Experts of a small language model: a shared expert of 64 neurons.
Below are experts of layer 5 (counted from 0) of a mixture-of-experts language model. Rows are named router (the router's row for the expert), gate (a neuron's input weights, with its number), up (a neuron's input weights, with its number) and show model dimensions 0-127. Each number is 128 + 32 x the weight over its row's rms, rounded and kept within 0 to 255. Numbers have three digits each.
After each expert's rows: a language model's description of what the expert responds to. This comes from a sample of Wikipedia text that the model never trained on.

# expert 22
router:113120159116129151139167166136118096119126136108133138193076158144109118169137123108140124084100138046150104148147114175126112147146150123073169079104114156163157088127149038123163069096200141157135137114121134129117186072187127162163144122127134086151136183139106129153120171130139087115150194074149082115168159172106154110115151069159142102085127180164103144128134146056140150050118
gate1:134152121173137154097138078145085172116134156128107110137125118170113172079194173170125164161108074105135180115172101164088118105076173140126200133104154152136122029154124107123063139169166130077089170142101167114116164142128127195167135139136143110160073117155170121165134107123124137140135173072177146154109081138117143092124089139094056131138183140171114173132109110095126085125123
up1:118069091086143159119105105145104136126138141177138061210125169174134094130117156125155120155150149091139083135094134100105146129101096092137085135108176145129125114083067199157166143086165167080110125144136142184091168112097106150136111158125159106056131116129151105212163156131088112117117146074143098112183186103101116066112149161141104150165173120162161159079088115127073131152106
Description: Month names in dates. Month names in birth and event dates after on or parentheses, like November 1, October 13, plus following day numbers and commas.

# expert 30
router:102146160205155071094139148128110101053118150172165123089113096165159180128128157099218107137099099169154117133146095111130134098129083139118141141058078054143101123112157190181131108161135135182121194138086212107100168106119126115130093094149170107137131121128090164091146124103120116143134064140080164126149149109108112117086141167130122094128147131052124156152139155088137138098135
gate3:099137133131118123145103162096063100107170153117169105129157113163154176157105142159166131071113145102105154058129120140121127194162085120112128117137097142111117103031162049121108129145073130131119131150173094160136056186153052093126115102125173081116111124080144098136210104154160138119126124154140095107136119116055094141121120117098121104151177156083112095131114124108083054113142
up3:155177053107066123130136117101154128137053151085134127101156132132084139171149142107123162142058123134094091166106158152099115164155117131103146165138151182143166087085169106083115129212177175148152149131117166154063139104097146120154194114097142056087110136116084167090135202157154104137075115135160117095098116146136122163060140129124122112102107165122145095148093160101133126174152
Description: Name syllable fragments. Consonant-cluster pieces inside surnames, place names and foreign words, like Sch, St, Sh, ick, Mc, as in Lederst-eger, Am-her-st.

# expert 8
router:127165101197106124078129103162122236119137112166092182138102136133151092161171109129081075148081115078151162123153134178094071161168129135095164135097155156129194120104128170163173122080114083102099119150034111161132156178144145102148098085118140120093122064160135154132123161127135161134130157134166179120119137118133111180079107094121155088124129137105111117158155167069124147169122
gate0:128140118059094144139125162112126135139126077143138144079123188098154142082172110175135155104127155174108150137140100075112179173102126109116123051111118197101143152134132126110046141140095110155150141152124135113100167135161149172114113074067109105133078168135131119107149078174125159144115168125130229113069100128143197080123066118132160102114119166143103114076108142143103065162103
up0:148155141104152089149150112064126125106130248136136147088148159097122133124102079107162104081124099146170121102125139153150143118135174060089096117109088139103136140144117105141101112097122102079134118067152094089169120118086191102120097105059146137090103137165129135179086129147165121033094143104116178125074092140170093154198110104089132080131141078111138149148115160173131122166123
Description: Breaks before headings, entries. Line breaks before new entries, headings, or after short descriptions like "British actor (1934–2004)", plus word-initial pieces such as ext, Disc.

# expert 21
router:120108146119091155175093178152136133102116110116223121131123135114086151135113170070122061136157104132144180123079096126096124135161100160082169112161132098090114143096120145131165123096154108137090120114098062143158185136169125159148121065174132177112143101099160119095144186192146188146097137089143200152119156113082091126122149146108178099103115110163137163077172163140064107075141
gate5:089143123097159255134097179109098091150176106106114159124109100103111165080167124104124175107143161110088158133128130059083124145125139184124192133160130146107136132088125177057137153157108162130133098155129135048096179133134118086152130140121105103121140058130191163158083139140131137157112113081183129100123171079134177158124139135151140127094129135148115080071100118145128157127126
up5:139142134121133165164140085137135155083111144147107145085161145171075084075117152088109159072133099151175131126108092127173126143126122141119078147122151144148167140089123113070185129163131182115118125111173112137204121173067169126149148144155050125179134156124090072152096120123144082093126099160121169139098093101121092140115125124125133181160050080130039168189128138160125092178127
Description: Table cell starts. First token of a table or list cell after a pipe or semicolon: numbers, scores, initials, and place names such as Las, San.

# expert 1
router:110178121162141085123130140180134116128169180114050109105165139158143136120144073130153129127106095144169162122116158137146124140174170139083099157095110122125088160155103104079141195109054185086127083123124166094228099129084208156131123082107179118160131151128130185160127123144112085144148105150137109123070109164100108132119129143096042144109118125145103156128129109084132108168066
gate0:153119122152075102145111155129089148075078187133070125100158104090168150163147119108106159169120155136153154132185098114163144161190156118140114083145105175137190063102118196176084111126057154145145121118106179148118120098074104162103090137118125136140125135143149182089152118119077155145170119115118062119146076106123170117132109093161151141151079138150196118152189152107140061151102
up0:116121135105175131147146103128116141097125112188098147089117163105160084147139173098127125153136091172123083121143179132152133140052097201131101132115073100145103171119151075078127192182105143071131112107124131168093139136138100104152120129150141127192188148104182088102137145096169142118151206113138145160085106103157195062093056091094118119063130157137184106136147132139124103145107
Description: Verbs and clause connectors. Auxiliary and linking verbs and subordinators in running prose, such as is, was, would, where, when, and colons after list labels.

# expert 37
router:078111120149068141108160088162138099133144162088139086079125135169095077121147127155132172145154104145097077111160146131162118075144073095181135126106079185167117132135143138091115077105094181142049125098097096155097120143081138106186073147166119180125116140190152136075149132126155114076118102121097115086151111103136076114161125181129099174080123095089165076110143148172155165145086
gate3:134122119140103127097108063121150178067174126190118141100137114138208115146171163108168097079126163130082127190150144172128136104143170151172144158131103152134113151152158204101138124143129129188128162082097103068097099112072175169112064121134105093163137156058125127148101104148100174153133147125134120155109147129106082161135081104112107097115120221134109111081180106144095105100153
up3:114091156221116126105098152148116140113152166198163097166129165095136174158133101120133089154102149104108130086140095135173142131168139117127131164152128089115147083096141119096104169138122103144079050089158074145155206114093093103150107115093157108092125153128157097123114125131156141190100110196108119064107135160092146118122091111212166174160064151098099078168110111124127115087099
Description: Adjective suffixes and modifiers. Adjective endings such as al, ical, ial, ular and adjectives such as local, professional, plus slashes in pronunciation tags like /sl/.

# expert 13
router:158098162090120165124169137163143104207153116107141119064124181130098172157181125106093126077168041145186148118100116106122095151079132157094147101143127179098171128162135086102084135161154124140195144126221140119091146090098127108103155127156093119097095162130112097141119111120151125130193161144086121119123089187137117099169134066152116153171095157137124125168177116109173179136103
gate1:126151144092169183069099084154131127167141158104123070163119100166142103137107189100157119132113141092116184128158131097162117133145126126177092139132141162085130082168165138208127157098074148135106176098104137091107130136107091098171120122133148121103160073147087121151127151112106147085133155099138159126111122108191090156193188101200108081161080199073121109089170113100108103072143
up1:165079119096135127093142108125151120145152151143147120153083172134112135154097083114102103118152216224157098099100137068105190182125150119069075194091096108174107105118082175117176115124143122131115159139046139118156137154163142154110115137143147138089132150144159170154090159075172134111071085132093128158104108146146138100182114170176148104109071123130119134103172154088101159151111
Description: Table pipes and semicolons. Table cell separators, semicolons and ); between list items, and range words such as until, to, next.

# expert 25
router:144148086156090083175062107160171098113083116115162143139103144162104169128135124093079063166097114112122152125107136149133093123108156111131177110148173124063092088051105155149162076156110131173138125116130110101099133095169157171106133144064165166177106083107175149095166119165121182133176112160141128111078164128152090153132129093131104114170048108141120094102172079082156133149083
gate3:088121134087158082169121137102097123095139158140145154149125115134132141158116098142144130132106121075193126102104138195112082129134168115182075111116159071127113048055126153152097140087169140107190097123127102098156068170154194124094135157166141115078113172132126128131110129141104109106093105145138123071121059125129058151143075125168188146182156197121159084167100116137139083113136
up3:159116117169169174131134100146138129074154097085095055180113162134136148130103127104161117088107109142130091086123051155105094132118134092113137160089144086154151098173131134164135135140159171163155114126165151101098151121149139119135098122175094123175229160112142125104111170157207112129130134163159073163047141133095149157146167154082107121140142094153090121073091180149129199082110
Description: Opening brackets and quotes. Opening parentheses and quotation marks that begin a title, gloss or quote, also dashes and pieces in math markup.

# expert 16
router:169085161100163139079107123151129129179134114125135118097091170120135164120125169130138118132178118166154132131110130116123100153070170145100160080175153158072161137168124084106124134101124109173179148150141101127119171081084114112111173120169185084123079133155124131137135135096114105124185176137035151138077159164127131167179079065156102073174080077099090146174191129155113172113115
gate1:129135095201163158080126139096130137150127157131122117112092098126109146168102119106117104163151143116102123138138132186061104127123105098081088099150131189108102139144088083141123139136097119091097131076114106116144073152100147108131176085158128180137145148205100054061110102157171095152080150145132161143142193108143143165148122163148143147151123182229114213175109151087123096132107
up1:186168124146154114110116129198109134099118151156187127128128172160097118123094167079167147163132181168143135133175097088165086147065111209133065109093168194123137105154170135114160192151109126112145151167107134121142117184079145144176093124117107062144157087143128119150087091149129168110107129124139165123112149106065144128063082098158107112087102124115134163137064093103128135106074
Description: Table cell separators. Pipe separators between table cells, mostly after numbers in stats tables, plus semicolons and bullets in lists of results.

# expert 19
router:064122204171121132149127124125104156092119063181107093127090083092118141129098171189113102118087123145157130134132158149132089107129092163111145059099146167131108191115173180109116094147121135167088149133107152200137141142139069075098115136119099159142064108116050131159136130098124160142141129154154171077124171064130158157114083136154157058143089126078140142100150167106127108085113
gate3:127102093156133134135151165120103120131072153161146114083114064120133148083153160142187135094094121100142124130090140090201104177112133179120105077067108089182124151142128115149114125161091137221094106084153167123125151044167138124208083091107153108176114115171114161185107120171121108121122110147148126135093096118126075169107102121211121113117139165123143126172077132125118113082113
up3:150143164104198117146083116064105104112166141117147158108112078122109168165163141167106082098210174161165143110134105113184138174121155106115150086169086124094088082131111147154167134112166115113118132133099149163186122156070205138106144117106079102125130147158122117142105122132157121105191192099119183115150169115151125098163129128171180109137074070177057133154087110100135156139130
Description: Foreign name beginnings. Initial capital pieces and early letters of foreign personal and place names in lists, such as Al, Ch, Ol-g-iate, Ist-v-án.

# expert 28
router:128122088125093059150127099110181139126131188113109110085174138088171120148094123135121191121143121127084054078125085089134134096132147129123100172143176080132143155109090109129101144134068091079187171121121152152140188157101138070182074171129148115131118152140153113126152087209155113099135144097099097090070117132110141122156138151149130127176176143171179140105085119135135085167199
gate3:157107173088077145181096100112126114141102077145163100144111148126159130143099099088135144110155119179160110142158085168116152127143093169120079104145146110112188160108150136140115121119147079171081141102095162181104128156110100144124111128148149141135092101130070094171080055137193126137107142135129130088179101123153227180115198140174133080179145138167174129124106110137179112061176
up3:180124110138109092130110117085101070116128136048125126092138132128107152086084103053131155136129164104112098138189196097115152159109147193117168080152146154095149118088112111163090165144058153102152115143159095158087085148140119059105127154177195150181106172081157091104158143090103133079172126122112132135084120127073185125162119138156125082099121114102122086137089108156153132173113
Description: Verbs and prepositions in prose. Biographical verbs and past endings after was/he, such as became, released, won, complained, plus prepositions of, for, on.

# expert 2
router:155171118108143126139164132108120147142126163096040125134147155105090115143115140085122153079113158110131146129165119184124145124179109185075077115110116138118167095175172146113102121158176150101100099187156097150099062093077088151082160163101123104150085122158159152139108091157101136211134170108110112123067146081109133170139113149196160102056098158136131063160154162160121121100092
gate1:136165092167100112114110152115127152125101150122126178100168098140151185116069179171145111111090104126118155127111177142236092128134122128122140093141099170078160142198169110101129150109119164159094165116137133065128097165141155139069157140123146137105118106129130110127167166102096142057190103102115064163090077094126111142118132071095117108097143128129053162157084108126168143204145
up1:137154163144129069146197122133140135158106099153159181165084144177124139112131165138096159168122113109132161136076109108065134119181180150136182121121132093102101159171097097127119126145104139163072135066153102176165209089170162109106083074145148120126117211142175144096144174115110101150125111118145130077163085175179126112161098111105141178153147120117155129204140167101122147145085
Description: Line breaks, word completions. Line breaks after sentences or page titles before headings, plus word-final pieces completing a known word, like al-ma, hurric-ane, cig-ar.

# expert 43
router:120130173145149131074105182114123106148175170149143152093148148100087078129114110120111116144130125145133183169106102120117120071165136166128067195093103109187131137161165121122150070108116181122073151142156101183131169080119138189130091146137153081178103189122097150104133154121080099184160109133054141133121107123137153106150120188094143117123106131134161183115117099193134205180160
gate0:126162139140084154101144089116128228112136117166100112112137143081140134175134108188157169142076134128152192133104101092056122099169186099150115113101097141191117102152146121138121174127113123108114108114080154141120147089105125196155134163077079095164114106087148118156066093092100139046149090148132183170185131109156165173134126184113122125155183137095148165113145129133135150161159
up0:137134158187141175144081154162124119136125179142083090122129171167108091127137103072098155120120107144161176110131151121171198127180126130151094094123117138063075149130098117157169147096174138122112110178129161172118127164141111133080131126066199181106125124126120182140153079107175108082094201111154076129100145112181085118166108140163134142102171181085166138103072123144142109091079
Description: Mid-word syllables. Interior word pieces like ic, at, ig, k, as in Pol-ic-y, vo-ic-ing, el-ig-ible, plus City, University, Indian.

# expert 34
router:135095133111121150194133085127125138074135158133159090155083153161170123085156138121168150190136106151117111142091148149151146096079136117062163080109144147146137151144155096152198113126139170170149183116100166146146162076123134109141116121094199108069131104140077112130121156076165077144129099044078148168079134081146100146136168140158147136152121152108191104185122205145170114117139
gate3:161116046177117140121126037144097156123175064149139105161093140151082137105115138134150120127095105119150126177174154094153089168048127131158141095151137158167139107154099134164136161143142135090173110162082141193154119129076116114146118172136089122132092103138195140112169122159113135167117115159124178105057126086116117177089149130150082134111070144067107151105085108112158184090162
up3:113199088158208111137072161149150146128144125103115129138170125134095132108114138096102094138124111087157125097129128166119105067183141149153139119134140189094139109129050125162177151092166118138151068065113058123166122083094139154166217160159090125091060082132173145120115106141164109129143096030151123166179128128123166134160119095121163114125135082123150109145117097129117120137104
Description: Title and name starts. First words or pieces of song titles, names and proper nouns after quotes or The, such as Me, Best, La, Fed-er-er.

# expert 33
router:138156117133085195099128139147191139123081079144123145146102201179088116130110116091166174101177116102167169161108128085113150169124124152067147134149094152119133179105086157167110098103191124156092144132152191142141085135140138072151130166134172120158071078160142168132172165124102132136102121079130155176120124112124098066173150118122128110168090145183142210119126169075104152147135
gate0:111163140129115137108181086128112107115109164131111103123143165113096063116165115081122165162136135105028147167123115148130097123132183115129110178115087156110132102162093113138165160125155134113132206168127124132091089143072084110089209119185143132100143155098090087135095063065152103167078135090124114153092109123185119165124131147113101194096182153085134169177125137146188139115123
up0:203128113127165126176120126103177115133125175091126070155136130150171119126099117123105177072176096136139100051161135156105139128162067102177110130136138136124119114102168091126109166142187107122110115079078167109099109142105123106079156103171115141102082081103085149131093173109133139207154169131111183138111147129130083139106130136114138132071156175115197100105155131173141160135028
Description: Headings and field labels. Section headings, infobox field labels and table header words such as Career, Apps, Description, and N in coordinates.

# expert 35
router:094089212166149123095111179116132118045130102075128118147103138108130149157138114164151122170170111145157195174155152108124131101167168142142147084124129092115148120134114109120157106118081090165111060141128123171168117115121152141069140145090092166160092091150142144150120134096138048109052153154158127127143163163158148128182180111114081083145074130151182146084170139175178103090146
gate3:112149123124144174170107124092130157148087098194098190141171104116109160090088099113149103085125126158163140168164114153129170139191148130157102098177170177127099090144161131105129137117116157124110098142152105104094104169151166084091200178129130144091092099158101125098118113117083096059159143160164114122100167170112131162147069097122046115122209150135106199142097121114120121081180
up3:124088101140112172097139117147122165153132152103132090200087135130133189132117169114148169133088171082151148096135144116117069145113122069101097128070159119146143125102108073187092122128186105168162116119116120135153087112122121108111129112067115073081110111085102161147136106069121083092134154153148181137117149118086130066130070181133112088174044095099177073134167096094155125110083
Description: Given names and foreign spellings. Common first names like John, David, Mark, and letters or accented pieces inside foreign words and place names like å, Strasbourg.

# expert 31
router:096155063126126092152156097126174113168155133120076136193108157132058148137092123129158098108087158119113139135109088169103096144091065095087096121104115072108156122176154131109121131119175182128069171079114094101119100114151069123092117110097132127136202197108082119121165164152132110124193170155120117097113139126111138130128140178117104114090209119121133133167180142160104155071188
gate1:155133124131110156156122091069203148125118129123129149130105118116066097187152146139097105109090121137117165094137105106122132095084087152103130106129156096144139151158100132089093099108131108193151177213152078137137125151194122211117137105114131108160157136183130141140073155147151136081141149132056190148142182145139170114122078097111105140090123156184142150110073149089084057151179
up1:172170117090103150052156087106103115117152116139082100134152082129141161139072109143100093171102062073170117134105186156119127169105118102110105058126094114145115140138109094171119106123209150162109185066150122139090162104158152054092090160123116162145104114133106132154076166141124095101098154101099160116084151115149216148106156135096078163114157149103094118075102148157128135120146
Description: Headings and possessives. Closing == heading markers in section titles, and possessives his, her, its, their, 's, such as ==High school==, his original.

# expert 7
router:137112172114123130133077160180096119114130146156127146112104131159090152145111127074142134132154185113090100198161115096132120176161121113120173111169058068102133141164101165162174098075168165128108124116170103119112154151192089105126172070182114110119102161128122126098140159122179130204106153097136088133139117147138111130116162072144162136076142067119048123161055119145119120065089
gate0:154114128160138142163133166155130022133148107148122111153060128137155161187107172105155146184124156110112139089086153118122118125123196188145117202135139124091083175139188092099134136103157117119143142104137114190123159146097173136116092118132134139139180142126175116131128080088157113132131028111082168128139116144141085113130082111143146118144152132139129155018161122171096135093098
up0:154198175118159105141087182109157121113103065078122116083061100061124079161118181152093097097106148092119074109101171161139094089148144120126155171128110122101132115086140136149133126083136105133184089074146110157168107122171079169081073133147085105120105162138102123137133108128078160126134120148115182125055136121190155061156142149143157141147120081135104125187115152104170150161101
Description: Years and months. Four-digit years, decade endings and month names in dates and chronologies, such as in 1954, the 1980s, November, 2019.

# expert 9
router:131128142109082135146109127140102097111128126150160126169147153201161124043165123055158044124177148096154093187108097121141178143156106156107199165141112157128098141126132060143116088077124145100112098171093063128095163117108115107179137117111154108170105129104141136087203109155117107181128101137182151173137131142076123120046112099130137114133146161142111079114177148168109112126110
gate5:144108131129116155097144128062156102171100091086137130198142034164105149133131143175207063145111129168138113185132111143148060130125086165143150127109087139121160098133160105162162148135117123110174124125102123112110130135134154115134124128084140119150128117087114109109143144083137111080105100073066165163127145187155122221123153147107170207092171130153146165091116128058114156161155
up5:084107171139129115121159137106096146143140188112159093133119127113128208109100073166129180141155172093107145115089118137084113120134121119071121168124126109076115186102109105142105119150134077191159159098151064113149144152118100117068152157095100110142107060138114104129135194132100157115143127136138109110077119140103210033174208164173121147133093153141149086146103160116121113187138
Description: Nouns and multibyte pieces. Common nouns in table headers and prose, such as States, Cup, Location, Peak, plus fragments of Korean and Chinese characters.

# expert 5
router:132092100136146113108118143167170124168118106108151110133157167085196097161171136160179131145125095223074108097087171067089093108105144137147119085115142181156188131133110103054128149112098079141164122099130134124197128103143112159099127192100146141114122116144149162194137133146166097108159073165187123114142099167095189138159119109107103178139192169102142140163165103137126125148098
gate0:123131147135023154143160131080161111164162096193123116133174135122100102142167116111156036139155131136123157144065160075115088180096096146132164195103132064117116143129125107160102108128141080073182153137158111102169097144164130125149130125142160153109118117156138115166139063149155187136125104199108115123191104085141106100152162169145140142120117194133166127135141124093111105182170
up0:121114112143114161115195105118181154107142094100123163143162096151104100105121083146130184168083110164127098123160124094103091149091180134176076125173102147142143141163109156061102165101092161104179081101153192118118139111090167144115130115170048110161135105119088141124104164132076122150147113055131126060143158174149068131181131131146106156106103136122111119188161081099165174103077
Description: Copula after subject. Forms of be right after a subject in biography openings, such as "(born 1989) is a", plus and, a, and == section markers.

# expert 32
router:074196107172102099103132130061135100101120141192186114140103109097110105145066114157069129078092166155162158114152128117180143124129128105137116124113140135150119140105172130095148055190093161157112063140143136181194086189157135097125104121090135137122081130183126151102170144108144148106106099152101169112193093130112060105129129103184168153120102146128112145156191120071137113119135
gate5:149109121126148165142091168121063131141138082130125147098059120121146121173130138107141153107144137107116203098153134073111172103140090107159166101134151122104134060104118112102104117113029157098153163179104097085097113118099143113067147111072164062135152129129185147114086064090097128119187130158153066152121078089124120140096198124112142107121160102134114109172167108094090129098178
up5:137167131099145139151133117186090125150149083088103142111072116147169081100114130140159136125137083108052142101155134106118135152118095082097170199124140126119121052129088084036184117165124168117162118059164162133144117130135057118150091127101151180111118162123142142113115086155106065109168134112107097132122103120153087123098140144105099147089079172076130074111126073084184123160102
Description: Word-start pieces, taxonomy. Opening fragments of Latin and foreign words, especially taxon names in classification boxes, like Cingulata, Nudibranchia, circ-, sub-.

# expert 24
router:129120170139099129174119174129149159143087123059123093146134159127174165116141101203098150179134115118083164113112084149091100067121128098117124107141142130140135091059162110097118139115115103078166135168165143089157139106148112069093095196111133203103110093136082113174102078104114100147142174160118122143128112169166211121201170158104147146170145143172108132148126137172080107184125
gate0:165185091134167073078099106171145141182105118121117152129168152095139137118130090121110163089121123129141157173104065164192139110100129113100127165185133125149109143149075160137113135120092141103103198114136166205165159152148084119134147104197081154151130180093122144132097104119079147143206131114076171098114160165114091191141093131104185109094143159142125111123106173138115102187077
up0:115133115177158097165173128138123084139132155181126136155104097143190138103113150123131106099093140074156148132116127134117184137158143114150109125133083151128148085106150125102079190108233109101066172107115127093101103149119131129118083110110104174186178168135155089164136178143172131179202137158084121134106142170124162132180139128109131172156107195152080146163135059137160154193132
Description: List dashes and conjunctions. List-item dashes starting lines, the word "and" joining names or titles, and words like called, named, including.

# expert 10
router:102138096185100146166185090172085133146116101137108139117176165068163088137143151146042132111165183138128107143120128181151151041118103139160093187064093089159086122092142131148132127121166060133131144173134109131133078089173200115058117125138143134130161155153155112133147138106145107128106154116102121140119080077141172133090128178140175091128123109092126162139172101076136177126153
gate0:180076126165121183146112117060148087108183158184120157121136096153079110111086149129194155134158174165120070093140150134146104185092108083107126153164141163135083142187133126118132107135095142177161115123132157116080113077090160170129133128126128146123203126226135141108098156153114116079159172131103146167145129121153076114083126124123177166173098140104141160157157086138158143193107
up0:149120120088153128097174116172108161134077167103149050142159170154151102138081118134142188128138147093062171104183134164135142094135110071157082114088149183105130187204114123113107106141161101126096103143150140125103129098097138091131108162108204128116109128083109144160164185144162083101096103116114125111104195111116116106085110056115055105178164132164090137132092145169124098130145
Description: Sentence-final periods. Periods and closing quote-periods ending sentences or paragraphs, heading markers, table separator rows, and mid-word pieces of long technical words.

# expert 11
router:168140086137123183120090182119164113154143142102187128084138137133167092127121100146111207153138142092111172081126126076152120169112114109150073120115126170123118111140113063097120169149143090144158092132171183116142059133147152126077152197096148134093111126118114118128128067057162151146129126187135097131142119169140083099149169182135169181099087103164121201130137104177092124188117
gate2:157097101117101150087095097142182157167158174104080174149111170118168176135074174124101114167152203122114155162147139103125114111085120115188098143095108138154144101123138133165111097082073098120104147136117164098145155096141116144144121149123162096150147139146096139164106160105123229122165165091127139154144132161099088141157027163122094154065153072141142107106079176149127173088089
up2:152161138136126145097095064202125131154112131097121114111103082124137123116115122096150118109084129097090151146148128099138114114093093133203153146202114121149091151130061115136147096121108160129118128127112184128170052102121111133216135175153121134093142116236112088116142062148081169125132133086078079141117096106110141159130118117109145094114137051102145119088126147166122040153113
Description: Conjunctions and quantifiers. Mainly and/or plus quantifiers and determiners like other, many, several, these, two; also mid-word pieces such as comp-re-hensive.

# expert 38
router:130115149126168153094170127143168188111120150158174121117134156167155151128065169077103105152122120152109145148095111168092148144156107164146114148131056113106141146103168166147163132142175066171090068178148075102104100148178134108141105094106122103084199143124103125113150153128156149116148078139206097147185097152138134120158113125175064119099077132193100098112133155111150159044156
gate1:065172070146078120158127128108108142136102125102133099130218082110149168119111215100094101141109106112090108155145096123136152153153093137131149158202159140139150096129099099131157107178091100128170195117156123129138130061098123140086105192156087142166168206152112122104076099175114156155136132141109071114135146132132157114132096133051089128134120132129180172079117149069132141105130
up1:146112144129153127069148163131119187162075120123131058123145116171112150110153080138105125154149165139096139124143084132117128087228204119122114136138145098158136119128143116133116083074120134140077138137072176054154141118136087149148069146111113142108174151098106122163131125101163184188121185107132094141092149144100104125150171143148086095176177118172107188103127141200164092181147
Description: Units, ordinals, numeric tables. Measurement units, ordinals and number-related tokens in stats and tables: km, kg, %, second, third, th, closing parentheses after scores.

# expert 29
router:078168093125132150139076154113157138104097103140130113140129116184104129149136119102121123159109139182078086149153131171135087082150106115099118179134147110066155126062066157125144112116165144181095065106117103134111121110129112107190099065136156169143103077125161190052131171143107182081151100065159163145101109123096095143124159132089110097074146113115072126120138168179099071163159
gate0:075134127125154140114103108083077123118164111098155133127109097172071169132038144125157170083110151170104143123171158126118151133191126138113118082102137158151129142079095138129155129194117105147164161092126135091127121109103083063085126181116113126066176099102117081097104146072146126134214147121112111138138124097166135166152103169132063099092147178122062208101124108149129097116108
up0:172146097104153170155122139106106135197105074175136139210127138115143116078049159087063140139082124107098157075145069134166151088109103164110108052079158118193125126133116104078074156112158130125134148135152114099078089163142120070131159145128145148088123133102149063121148162161110089125186132148165078136115150137118121147095153127156096174130141168075130138140077163105146097107120
Description: Word-initial letter pieces. Opening fragments of split words such as rem, f, l, re, st in sports prose, plus codes in table cells.

# expert 42
router:104161107127139089131098122144164153152103116126124189085189164110090133186073126119151170149098133093140107079101113151137163089142149110085064141138152112174122149176069174071123086166155155187159168135131122111133152115138144132179088151153114050143171074134139166107122160167153155091156093095157110178070123099154075116154153128109151119162168120148066170101141149088114174144078
gate0:085115134093126099078113128144090126174088167080110145093159164189118113157101118157154155117086125119089202141100136147129141115114144059150132173144117166127112117108197090166120125140126147140117132141131160144120093155089140156130073126111149171104121122129100150152188130118111115113084110072087095214126117108192108182108071086097096144244112123109171164143100083118084095105136
up0:130137115153149105080147074117124112157098169092115165129085124195133215095115115128110135146201072134136127116155144200109176135145107139144151086153083129097125110102154147145117119123161100084111096077080136133167095168118116150134107103109077045121151085071145076089127147165129137149156104115151157119159141083185118140094104148117147056179169106154204082102147144133105103084115
Description: Sentence-opening prepositions, articles. Capitalized openers after a period or line break (In, On, After, By, A), plus table entries like Write-in, Walk-on.

# expert 4
router:112109091103150120130088180077075145149153145070150133123152142116130103108148153133110112177144187112160160126164102173127106106114162173159122092137118082081224082151094171156156131135132118154109142225149161109093109163198133109180188110110093139153112122122137099103163064109103119163099123128079156131102149152159122138101158059130079114155077168157103133142108096157149137156192
gate0:149153145075063135159097138130144142160197136155126114087160054135147156138105134096140104108135096167114166110216190140173128155139115162086097174144128133120173119164145124121111218120159176158111143126110165118126150081095161141169136137167107199072156134147181119131089153152136157094111109166093109118108139086144139126085072129138101059125127179162161161168167137150110158094170
up0:121128148137103079125130146154081095105129157138123111126175111128169066186139107152112141146148078098152175151168124120161166116149134137154150155094085139157106080114115161074062087104172170154075158128175143147145104100124081180107107105172152161144080155091125143101141100134099116123112159116101134108130175090144047090071089124105094116127163146049068174114126157185185168097170
Description: Line breaks, word endings. Line breaks ending infobox fields and table rows, plus inner or final pieces of words, like Europe, beetle.

# expert 17
router:088168139144125170130113128173131184153084152111137080121064102101143182110104109075127111111131158145161148147146088140124094100167091155120113132120124083112146155147158146139169177134153185153055121140096082091106157144175166114182149141086089180185156075105134182101125144103129128168117102146208185085164104165176129136144128055169098159124134107102092129066093130081135120117104
gate1:118146131099160137124120145100106112149142162134042133102131160124096111150217199157087132112150091135159154078157127060074122135091052100111167187191068141087085132129095100157164207131142149070152118143134129147160117125148097116113157096097153093160101156137157107147086131129119115073088143126139136109177161132158109091139124160081147096186096090144142149119178084100154136159137
up1:073100126158186177142133113167179085182171160172107129202130159158122137130142132091091176110082124118133141136149110129123118158094114190162129081187143114117176121057145074127145140123111134094144155126100082130117176163138099121084098105124139155126079089133046082111072127157095130127089110072139108113158163122132137124170179122094171182126154073081145113120090152178134107106174
Description: Capital letter acronyms. Single capital letters and letter pairs inside acronyms and codes, such as AJSU, AJAX, PAOK, USA, TV.

# expert 26
router:145169065189147153162159099177131151132174154205165107091138125196133084102126139125151104116112151131170082079138081161141102112122115117127102146159103154172116147083128139165135091090129134116157099104083242093110131166135155085142137122095175087146106172133067157133152079166144114166147113156157070077134072115116096112089104180144146121115141152147135152162150151071160101145119
gate5:170174080051134153168121146143140143100139181103183137100139128152104117165122063137139094103186107129133112165165087117086077179108133121096083139099125201113118132176105096138157121126102119096177173070091156125113054104109063142167167123144126158138151135101139168119100137152169111092115179120093112079093115127175146172129129089135109135086111174102135178150130158111149117052071
up5:121147085124159148131091070088139098092168140064078105111111136172119158142159158121152091154058192089149132108121131125157143142105117091139143099134144079112141073093082123116114149146119148136159164118175080083159129134143100181128130143135169119129179122064139133162141103067094137075111154165161094074161080110131150099130196116199115081157172092171096138133137167102106185144062
Description: Verb and noun stems. Word-initial stems of common verbs and nouns after the or to, often split like pres-erv-ing, cons-ult-ed, dis-pl-ays, design, pass.

# expert 46
router:157126110213126127161129060142172144048127116123149131107069124160155090111096129110153139096122134121165079120128142160149085167103123159145112121099094100151032080133140139144157105121145099104148099164096170112154115153125172098090110154082109142119088160165147179096109154123126115150176080158150087172094182115122139095100164197101194119131094141110042101122161107183144127115105
gate1:095210061107107091162126116102148145120157110122139168190090123169068062166176176125159110122142190146140124127107139105129150154118086121170091098079056110154140125130180115093142151115108152104134151128175065174165083153102106065152132146120106168134077144130110098097079139173163136135154116127158132114101089177076124122127081141062138134054140159130100131121111095153146165161125
up1:164098154139170147128084141157115183139065115090107090200097191165055137110093145121169019158144156166126114134105106126117103127122143093105162127108135118123092153169122175157093134169130103089159155202132166140141126140151158081169118071135125140138194157138141163134079140112158154181162103112150117132129086103183105151133124150126131146172134125202159141085114109064141163109111
Description: Pronouns and mid-word pieces. Subject pronouns he, it, she, they, there in narrative prose, plus interior word fragments like up-sc-aling, out-r-age, m-ent-or.

# expert 27
router:173126133146056153111111058108126096079093127073086136178067150120105194087169115103154102127102114062130145096201100149140098094130088138131155147133178066064082086120123134150173145185093163163083103158112211088093094097150168157156054151073144116135156121121134113115135105136133133082114113155104136131080155118119085118141122126094169150135093128124140122175121131144141146128111
gate3:115118143134186099124105196112155155120174112147205131148160107103164164193121142092161070153142098110126171137163132168101073088126085151191129149130154173143236063190130077152125140151113053126105094119105163124203132127144158112111116160119141166097135126132169197107130109178170122183118125164170106118091106081122142121141147121116093114103131127140115122131153140132133144086158
up3:063106125109099146122088142117145075193113128055171151150117146111137100136090148172152122106169143125131163151165121088120198071143100112139126128133124152122135070157117099103069105155147049084124096115167136072125140103114111183130074127140128182102110112129122142160121161154088138205174103154150121175172120139153119101096163146160153161130155106068103180103091159161061093078097
Description: Hyphens and prefixes. Hyphens in compounds and word prefixes or starts, such as Secretary-General, anti-SLAPP, inter, pre, plus the infinitive to.